{"experts_per_token": 4, "num_key_value_heads": 4, "norm": "layernorm", "norm_place": "pre", "attn_scale": 0.125, "init_std_up": 0.0148, "optimizer": "muon_variant", "learning_rate": 0.0121, "lr_mult_o": 4.0, "max_grad_norm": 1.0, "warmup_steps": 200, "doc_mask": true}
Below are experts of layer 2 (counted from 0) of a mixture-of-experts language model. Rows are named router (the router's row for the expert), gate (a neuron's input weights, with its number), up (a neuron's input weights, with its number) and show model dimensions 384-447. Each number is 128 + 24 x the weight over its row's rms, rounded and kept within 0 to 255. Numbers have three digits each.
After each expert's rows: a language model's description of what the expert responds to. This comes from a sample of Wikipedia text that the model never trained on.

# expert 7
router:143171128126079106112106116135135114136124128131149063133127112155144118118118131119130107169091132109115097148115155104169127155155142159167118104123164147132104142148153129166138080152127157
gate0:119129142094083117165161145125142135111146122074089094096140112130137130113139119170078116121181123129113155161128105084146112149136147166176117092121148136152122120136142144096154139130104165
up0:142156099128129131123112165113147170133116152173126137089128146113114121144124106141164134171108116091125118114131133154116112099157117087109212125110133083125144151124128107171168105174143137
gate1:137100111166120095115082116111132107149116128151171097125171146118166129119171161130089156116133134133147092114160126174129122120121144132130117101118118153172146128122134109126118123134103133
up1:130121123161094107115112135098118093172123149144150119138140147099119136139116151139094107050119081158104103108138098120160131137119110131173157109149138149132117114124144136120113134103099100
It responds to: Science and technical nouns

# expert 1
router:105163116125137091088132095128145111159107138143153110136078128178157127136128142158125134147145148132110084124096102124141145106162128159171147152130136106154163130164171124148151105100086150
gate0:114128101134169105111143130161098138108113098086100126114146144122138120083146144139114123139129154178132157178128126116174125095121105158128102110107145098115171126120159141105130109133123107
up0:116135098160167143129136130137117138127159125126098108112141159127070147130078159156089129106113119118115169157147101144139174100137134150119127108124147093135088142091102146164122072131142126
gate1:076121141146124121116103116157103117141097138136126121120078120139150107124146100160158178120155161131119160124111137095159163083133101136171134079119160132102176136100150105118155094117173109
up1:140140124118086104079077137157140107130117135096148118122108147156125098163134125129161146120141139099154126130148130115137179066083137153156084084120144127102140112128142126077162095096156160
It responds to: Plural and derivational suffixes

# expert 11
router:125088153171117093195138102090138154142108173120151128118161116109116126137158122108093169122133118140152132118116102151096169158166105100120131131139116127127092151145135149113159114169084105
gate0:127136104128131159141084136181112169177128154129154089140096099156107108142142145163080108154114126124127097166192141159126083160120120154113138139129140124157168171115147139098118143103107110
up0:097117122149128148124111154138114130141176152101146118124137109112134121132132160154165101137140092118150175122140137118102042132133101170131136169126129105159095142126137182112084133107093131
gate1:142104092095141125089102117108137130111137155112104124127100115194146131092088141133125103091154127139143152128145126117089108128135131135134147150123147130071157111145108129128136151125152135
up1:140140170126085130149138137151145103126067154122140193121138101105094154133175127129129218166092165121160161142110162143172190130128115116131162158112123143165076154124104136175147150144147099
It responds to: Digits within numbers

# expert 20
router:142112138117152128112139094173161147117131140119136124145132161118122194131115160091134115131153100143096100130126145131094150103115107145134101123172141107126088143090147099110089185100152155
gate0:127139120141145110083175123116159149099127117111137120114111173171083086129076153143152154148115172099111130171114127093127139147130140091100175115164152122129139100149156151159049149104144139
up0:106144085093115153126135093126130118106137163109143105117100187137119096164143162142096155137116150119106101098189142128109109099093120108156123115111088089135135068184134090117127135061105131
gate1:089168131135136123121094142162137117115149163127125098114091080167133140104122126114133089147136143142132119157121100106141120114112135134146096076119144113123131137132143141115151142157123136
up1:132161139076130157110130125135102095129165122168153108142128130098156092148142150116162126125136157137116159112167146156109134173130151177107143113119108095139105082086083079151092119135070127
It responds to: Prepositions and connectives

# expert 37
router:094159127085142113099097100104158106148097135101184125140177135093118096151126081124116170152155119115159152080139141124143111132117134113117108097108140149104176151122140112120144150158136116
gate0:120099126131150119113098140132143125083116104071168151142165122142135173122123134154108129123173138089113101120130151099124116141119155156136140122124106178124168144121128119126132182121084129
up0:115130151152154113110079125139122170158132119098132116096150114141115117100125141166117101131162077091130108146139169133117118133112125144106124128125059156114168138101166094136127118120113114
gate1:143108111095129119116087176137088120135125136128124095128132088105124140144095136103107147110116143136126129144109119092159106130158102118120161129143124103135159116131170149112147126134148109
up1:107123131064098135179097179120129113137098106138133109134108130105134129173108115117145162140137197125135120111154108111175123122175075150158127151110142077141117131133147117107147159140128119
It responds to: List-item hyphens

# expert 27
router:109167135109077130154129125138134136118101132118162094123102124164152111093153136111110121160135149127123097093143140138138127149139113134169101126096162138119130128122145111183172110128145134
gate0:175142133106196165060091121055118167110143131140131149133122120116112109132155127163139116162083143112111162123151096156120158100170141115146097093128116119129137122135091101110135142098134122
up0:153189152140169109115123091116137139102110134095097135093131114104130097145126155130087138162103103115121128158139096147111173100171163143130093131144111094136126137164114097094166157110165146
gate1:101116122133140117137139126109113121102120118120075099138116149130099138127167122132099111159171089076111125106132111106182113109141127119120165115139104097107149136130168176170122096142106145
up1:148115140060102128143122159106129088086160086151085175107135134134139117136146125122109110167126127162099120097128117160176160151103164099153110171117146127104137094113097145149083123126161144
It responds to: Abstract expository nouns

# expert 17
router:090140120052137129159178090134139125144131129097141144139128155116138120123183137163128093139102095130143081077118143122123160076086125138111116142150120116056117150109154112106112146099163162
gate0:135161121147092142134143158124182135137112085107128150152151110120130120133113138158153070131129107105103174146101124136135101154165124138083131128132109082169098107173125133142122146109129082
up0:116133157144105171099133156118167117103152087119122144114166120121145131157126143144162084107131115101119141123151120158150109132167132107112152096145107118165157109146111117110119079130130126
gate1:122130100129146139095143102106151126086074155133129133083143127171136097144157176159125141231122135134117162140144115151113095155115124128161147069146125168138108095130135129125110117127077111
up1:124073116137188109078136115115182163107099145109111081095136148122137101119100118132124099203154129098106161123167081200125094123120121126142101114138109103120119121136121146121085087135101136
It responds to: Prepositions and auxiliaries

# expert 22
router:159120156168119117201143139094101174110131139097129137104143117095095110152154161146108136144149134112176112100113086155139173187150120102147117135124119095112134126113140120129128135131088168
gate0:097111134118120219170131126152151182124141168110132134118099141123128155143132101139156100117124154161130105121117130106117100084120123113122142144093140101148117127141146134079206187159143158
up0:132131152103141197153108107173141146106107159121140115120111139123156137110129128140158097141137129160134082102096116125133090118130127122142108149104127080148149122144156120099186202177138134
gate1:153113163090114114109128144113108152134128104174108091152158122104094104126127088120108134188128159123151115143139104116162112144095126140194089146114109175131092140082129115178071096121156178
up1:143156160113130121131153145122112137104121140140187138119154149127131132128130082180146125167102148128071135140120168085122159123076111123150154140119161130111075153107134156132146134136139107
It responds to: Leading digits in tables